From a checkpoint of a small mixture-of-experts model trained on Wikipedia: vocabulary 22890, 7031 steps.
Below are experts of layer 6 (counted from 0) of a mixture-of-experts language model. Rows are named router (the router's row for the expert), gate (a neuron's input weights, with its number), up (a neuron's input weights, with its number), down (a neuron's output weights, with its number) and show model dimensions 96-191. Each number is 200 + 20 x the weight over its row's rms, rounded and kept within 0 to 999.
After each expert's rows: a language model's description of what the expert responds to; "comes before" lists some tokens at least twice as common just after its tokens as in all text. This comes from a sample of Wikipedia text that the model never trained on. Tokens count by the router's weight.

# expert 31
router,202,237,182,206,213,193,211,178,160,192,225,213,201,228,217,197,203,187,171,186,203,219,203,182,226,223,187,182,201,200,199,209,201,179,182,207,191,216,198,177,175,176,173,209,189,199,225,205,215,190,237,214,206,197,179,243,200,232,210,186,217,183,188,211,189,184,237,247,193,180,183,212,231,222,222,176,217,182,231,200,195,180,182,183,212,207,176,144,226,224,169,173,179,212,218,212
gate0,192,209,222,184,202,193,227,196,206,211,184,187,184,172,177,182,212,188,163,172,172,196,179,186,177,184,188,187,217,222,231,216,231,190,249,212,203,207,167,227,216,162,220,238,200,194,219,222,200,232,211,184,193,226,192,200,207,177,205,191,216,204,215,186,165,193,203,177,210,217,214,178,226,213,163,232,154,214,196,193,168,183,203,219,161,196,184,211,183,160,180,195,178,241,214,208
up0,185,228,181,176,179,175,208,212,191,207,201,170,173,170,204,206,204,180,194,213,212,210,207,176,229,214,228,207,191,183,215,227,207,210,211,205,192,182,203,210,197,198,189,220,202,242,187,168,238,217,194,190,191,229,154,220,235,169,228,187,165,200,227,227,230,187,187,207,193,206,228,193,189,195,170,197,199,227,196,204,233,195,202,207,201,193,219,190,200,219,195,198,234,189,182,192
down0,234,220,221,213,195,227,175,216,186,222,199,221,198,205,207,220,207,212,204,237,197,196,213,219,225,202,200,212,257,182,195,187,204,194,244,221,251,178,202,175,232,186,206,228,203,208,196,197,193,222,165,207,228,222,189,161,158,197,200,152,177,195,208,235,194,192,201,175,193,200,210,228,167,204,209,179,216,184,213,182,215,174,203,197,192,228,196,249,209,207,184,177,194,175,205,218
It responds to: Verbs and prepositions. Action verbs and the prepositions following them in narrative prose, e.g. began, moved, returned, arriving in, come into.
comes before: " the", " to", " a", " his", " their", " on"

# expert 30
router,183,226,182,180,188,191,209,242,217,228,135,177,164,198,212,202,231,183,220,206,169,211,209,190,170,194,188,163,228,229,202,199,206,206,202,222,146,221,192,195,200,233,207,197,207,209,196,198,201,145,213,193,214,206,198,222,167,193,181,167,171,229,192,197,202,261,187,179,218,220,216,192,181,196,218,212,182,186,179,211,188,187,209,238,224,197,216,187,219,177,223,172,193,164,188,160
gate1,193,199,202,218,206,203,244,164,172,236,229,211,197,192,197,205,192,187,164,202,193,186,197,196,242,192,190,231,185,175,185,174,185,186,185,196,234,222,166,233,164,186,234,153,183,222,240,183,218,179,218,231,210,200,244,222,235,193,195,180,191,204,195,174,185,167,224,194,211,175,218,189,183,189,205,209,252,165,200,194,197,239,223,182,192,196,228,196,202,223,202,208,179,219,223,213
up1,209,199,166,207,206,219,197,201,195,187,160,212,210,240,209,204,196,202,250,159,205,191,178,171,190,191,180,204,227,213,198,240,195,202,188,217,188,182,186,214,181,248,184,209,213,161,208,212,181,199,219,180,201,191,183,194,195,195,182,204,192,198,171,179,194,211,199,175,194,230,205,232,199,184,177,183,171,181,227,207,210,186,202,178,174,185,192,190,187,227,204,201,217,194,191,198
down1,211,193,214,152,208,190,180,212,218,173,182,203,203,181,191,176,184,183,211,234,183,185,169,213,215,221,181,200,201,219,195,165,205,193,210,136,229,206,232,224,192,174,173,221,228,209,203,193,201,203,197,243,242,191,184,211,215,208,226,217,205,221,198,180,219,194,196,175,178,163,162,204,187,190,237,180,206,209,225,188,239,187,188,220,188,219,250,199,239,198,216,189,224,202,187,220
It responds to: Headings and quote openers. Section heading markers, paragraph-ending periods before headings, and opening quotation marks before titles, such as ==, ===, ".
comes before: "==", "===", "The", "In", "On", "See"

# expert 2
router,191,189,213,204,166,191,191,179,232,229,189,187,232,214,182,210,191,212,194,188,192,200,203,231,152,206,205,226,229,218,203,210,145,219,231,164,188,160,223,182,189,211,206,175,229,195,237,201,207,166,183,198,199,206,216,259,198,181,218,207,188,233,171,191,221,175,229,178,207,189,204,181,203,211,189,181,222,206,176,201,186,228,207,199,173,179,216,209,176,182,214,219,215,218,229,193
gate1,169,226,171,175,189,174,201,205,169,194,187,207,192,234,163,225,188,180,183,209,180,186,214,218,198,172,184,188,205,174,212,165,160,158,175,250,179,211,205,201,201,194,219,203,206,228,195,158,180,214,204,199,179,202,197,200,194,244,226,214,199,197,227,194,222,229,179,193,199,196,160,171,211,179,234,203,175,195,212,206,196,183,202,183,189,192,222,159,204,200,156,166,187,178,191,209
up1,209,199,182,181,189,198,185,222,203,223,205,220,199,197,162,212,232,238,191,209,183,203,166,231,187,194,214,194,195,191,212,158,190,186,210,207,196,164,170,204,190,197,197,180,216,225,185,187,189,195,220,183,206,210,246,234,238,241,214,192,207,196,187,194,209,190,210,203,204,198,180,167,209,170,203,216,178,173,190,206,171,185,161,189,167,173,195,197,204,206,210,158,197,196,208,205
down1,173,181,184,203,184,176,199,200,190,211,206,179,184,221,194,192,214,209,217,225,229,217,204,199,165,187,200,199,203,218,201,174,171,248,201,200,200,175,245,176,197,183,191,204,175,176,183,195,169,211,218,200,227,172,193,239,206,204,201,172,175,211,195,200,204,200,175,212,202,175,213,169,191,225,227,205,191,185,174,168,182,186,214,186,191,242,188,192,214,178,204,163,174,214,190,176
It responds to: Table numeric cells. Blank cells, pipes and numbers in results tables, especially election vote counts and percentages, e.g. 153, 2,21,164, Majority.
comes before: " |", " ", "%", "1", "7", "8"

# expert 8
router,203,173,227,196,206,208,220,220,214,184,236,203,184,207,200,186,231,217,207,220,240,180,208,231,197,209,190,194,228,212,233,194,226,182,196,192,176,179,194,181,234,187,216,220,211,183,173,195,227,198,213,167,215,181,190,192,187,188,182,183,232,188,194,175,188,206,224,189,178,229,206,208,189,202,205,202,205,181,187,190,190,217,189,201,182,188,196,228,185,202,217,203,208,191,224,199
gate1,207,209,194,164,218,219,174,193,199,208,187,188,178,172,204,162,172,178,187,172,205,199,193,211,196,175,201,245,186,205,176,222,217,200,219,218,241,225,187,222,170,213,182,207,192,170,154,182,207,237,198,211,218,239,226,157,193,198,195,205,252,204,186,201,177,226,180,204,235,192,187,184,176,193,204,203,178,224,181,188,200,220,199,192,173,214,184,177,231,202,238,200,207,213,168,217
up1,200,197,210,241,200,218,195,192,198,198,194,210,188,213,189,224,221,213,207,203,219,199,237,199,221,218,174,153,212,187,224,185,157,178,194,200,171,165,203,193,233,208,213,188,194,222,231,170,201,171,222,166,179,215,211,212,180,170,222,247,191,229,198,204,221,177,207,176,181,178,232,216,188,221,214,175,222,178,206,205,209,226,182,204,207,196,209,225,176,178,173,170,168,180,228,200
down1,175,208,191,189,208,214,176,185,159,156,188,222,219,193,191,194,189,222,173,178,201,221,202,184,204,225,229,177,232,209,199,213,215,167,199,240,202,179,206,225,207,200,186,222,186,228,218,195,187,189,177,222,188,189,176,218,233,204,193,185,227,221,162,211,194,184,204,197,177,188,200,205,216,222,157,223,198,203,201,222,234,220,214,209,244,182,243,164,201,222,217,177,210,186,242,188
It responds to: Small numbers, ordinals. Numeric tokens, mostly one or two digits, in scores, rankings, ordinals and table cells, e.g. 2-2 draw, 8th, 12, 76–47.
comes before: "–", " |", "th", ".", "1", " |\n"

# expert 20
router,159,174,209,203,178,163,228,178,218,190,208,152,197,217,202,204,212,170,216,180,172,168,200,198,211,176,187,171,201,226,178,171,187,192,218,173,183,210,230,185,188,192,214,218,172,192,215,229,208,219,220,179,164,225,185,229,183,192,219,189,163,224,197,200,201,181,211,199,189,170,219,210,183,195,216,198,187,196,172,192,199,233,231,164,219,193,221,197,196,199,158,213,190,212,219,177
gate1,229,196,162,168,207,189,216,200,253,222,195,224,185,206,221,201,190,184,199,225,175,192,171,178,188,192,195,189,199,193,226,187,198,184,178,191,169,215,187,204,212,217,166,192,190,211,204,179,182,157,185,233,208,195,205,144,217,205,230,207,173,230,208,192,165,226,183,206,184,172,192,179,206,206,202,215,170,212,223,162,189,227,186,241,200,215,226,199,227,192,203,198,218,182,248,188
up1,203,204,205,190,236,206,215,194,208,185,183,191,231,226,220,203,182,212,227,220,211,230,188,185,209,198,201,211,173,190,211,175,209,244,173,206,235,188,169,219,172,210,174,205,197,177,236,189,213,183,201,185,238,183,246,168,217,195,199,188,173,183,219,221,184,220,183,235,193,166,207,198,199,199,219,197,223,233,201,190,216,190,194,203,201,203,193,198,189,185,212,200,168,239,212,191
down1,226,167,218,210,224,217,188,188,201,189,213,244,207,179,184,177,212,219,167,216,194,186,191,200,215,209,180,184,187,201,212,215,227,188,246,216,199,213,242,187,177,217,234,188,191,193,207,216,178,180,205,190,220,200,187,155,211,220,193,207,217,186,159,165,193,198,255,217,191,232,223,179,249,206,195,182,192,174,239,225,245,197,193,202,180,208,204,238,207,202,224,220,169,180,217,218
It responds to: Table headers, row ends. Pipes, line-ending pipes, semicolons and header labels in sports and election tables, like Pts, Apps, Votes, ±%.
comes before: "|", " |\n", " |", " ", ";", " |\n\n"

# expert 29
router,186,214,232,196,204,167,206,187,228,218,192,236,207,197,203,177,183,225,207,191,192,175,209,215,235,183,239,197,188,207,157,209,232,199,186,192,211,206,234,213,219,177,199,182,199,193,213,219,241,218,178,194,222,214,212,206,215,168,186,195,176,214,237,187,185,178,206,228,198,195,197,201,225,208,193,190,203,210,172,182,206,178,212,186,222,191,195,163,176,180,183,232,171,191,240,180
gate1,188,208,187,203,166,234,180,175,189,199,206,197,227,211,214,233,231,203,185,235,183,218,197,194,211,187,205,213,181,174,175,163,179,208,190,235,203,204,221,190,188,209,195,239,158,212,195,196,214,220,205,200,212,187,187,184,223,180,222,225,205,203,195,187,202,172,214,181,181,202,216,218,170,192,173,168,191,225,184,195,194,228,216,197,221,182,195,189,198,144,174,177,202,213,205,192
up1,173,188,189,187,193,221,185,178,183,201,191,207,257,227,174,194,240,225,135,179,175,204,199,238,247,199,200,172,250,194,194,221,205,171,206,224,154,194,227,181,201,204,171,185,192,194,216,188,265,204,210,212,203,197,168,190,192,224,181,213,182,227,172,215,193,216,205,188,176,207,221,198,151,223,208,175,225,216,205,169,181,169,194,224,210,200,171,156,179,175,179,189,180,191,230,194
down1,203,222,185,232,189,175,217,200,209,204,172,141,186,198,166,189,163,213,231,163,167,184,199,187,208,185,198,188,201,219,171,195,221,193,215,195,203,217,205,202,180,219,198,142,179,181,178,189,206,182,215,200,182,188,198,207,160,187,229,178,194,209,233,172,202,224,202,185,208,198,209,187,197,217,197,189,212,202,183,217,177,185,221,208,177,168,141,216,168,202,184,198,186,187,231,195
It responds to: Infobox field markers. Dashes, line breaks and field labels starting infobox lines, e.g. Country, Died, Coordinates, Clade, Elevation, in place and taxon infoboxes.
comes before: "-", ":", "\n", " •", "=", "–"

# expert 10
router,184,235,212,225,232,188,224,190,236,192,179,180,227,218,208,224,232,221,212,212,205,229,226,209,162,202,221,202,235,190,219,244,197,210,188,195,193,178,208,202,212,220,171,198,204,205,219,195,196,165,220,211,209,175,193,184,254,186,210,225,212,206,177,216,192,187,193,215,187,190,213,197,199,227,199,192,201,217,187,187,185,214,216,217,197,182,225,228,238,179,203,217,235,157,213,175
gate0,176,225,229,221,210,197,215,198,192,176,215,208,175,200,242,190,178,224,190,154,227,189,203,194,211,208,206,211,216,212,218,164,190,197,243,208,184,195,219,174,193,218,174,216,187,189,168,177,180,214,208,214,199,228,191,174,201,190,203,204,179,191,182,203,217,176,230,209,190,199,168,215,193,223,236,193,235,202,215,198,233,231,231,166,201,214,164,170,189,194,246,211,219,185,191,221
up0,245,207,160,164,197,224,215,236,189,211,231,199,184,166,176,200,191,177,199,234,168,223,196,189,180,199,179,216,185,180,216,238,189,212,185,191,233,196,223,192,214,185,216,215,196,174,205,216,222,194,178,162,195,192,194,239,202,201,173,197,217,196,217,207,186,179,191,212,182,214,220,192,187,175,183,247,205,196,189,207,182,192,163,216,210,183,211,216,201,225,203,163,190,254,181,190
down0,231,212,204,178,169,218,227,200,197,227,204,211,187,149,214,204,180,183,193,147,166,185,201,176,199,202,195,225,160,168,210,219,168,194,167,194,179,183,195,173,212,195,205,200,191,193,208,204,192,206,154,174,198,207,198,213,215,200,147,157,208,206,213,166,202,171,206,207,185,179,222,207,215,201,211,193,178,202,196,221,211,215,202,228,226,202,207,188,182,205,169,222,170,202,187,214
It responds to: Dates and birth info. Month names, "born", and colons or spaces after Released or Died, right before day or year numbers, e.g. Released: May 20.
comes before: " ", "201", "200", "199", "198", "202"

# expert 19
router,193,222,212,194,247,194,187,189,207,237,196,190,211,208,214,190,195,218,199,218,219,222,207,217,169,211,177,214,225,215,215,257,214,173,227,204,192,194,217,211,215,234,202,186,211,190,207,211,202,196,176,185,214,173,213,209,188,196,203,230,229,217,204,186,214,198,239,174,211,220,216,207,164,231,180,203,184,237,167,177,192,198,218,191,221,205,195,202,226,192,230,227,223,200,188,186
gate0,164,177,205,203,205,238,192,199,174,178,209,199,195,236,237,218,208,193,201,173,204,176,243,170,220,157,197,177,170,213,207,145,206,202,185,211,215,200,169,209,214,183,221,232,201,188,182,163,140,208,196,191,203,219,220,187,208,183,186,216,226,164,213,178,189,212,227,216,214,203,214,196,182,209,171,189,182,207,202,236,172,216,147,232,234,204,166,204,191,206,197,206,160,206,201,238
up0,208,241,178,217,178,200,224,200,160,204,206,170,177,211,181,207,191,187,208,219,236,209,191,215,208,175,181,201,187,166,221,199,225,191,203,199,194,218,184,220,202,172,210,204,165,196,185,204,179,212,189,213,218,219,204,219,197,185,203,192,212,212,209,206,188,159,211,186,221,203,206,181,206,208,192,167,172,174,205,188,195,199,233,171,230,212,200,197,186,168,210,216,212,194,218,183
down0,203,200,205,189,169,182,214,188,204,230,170,199,237,212,176,144,186,216,197,197,193,233,182,195,208,193,184,202,204,183,232,221,175,188,202,203,182,169,195,180,185,198,212,166,171,207,178,233,182,209,205,205,185,225,231,195,230,203,177,217,178,221,206,178,211,226,197,235,212,219,186,215,209,205,208,198,195,215,213,188,212,212,225,149,181,147,207,217,201,184,177,222,190,189,193,184
It responds to: Year prefixes. Century prefixes of years such as 201, 199, 184, and spaces before day or year numbers in dates and measurements.
comes before: "0", "1", "2", "3", "4", "5"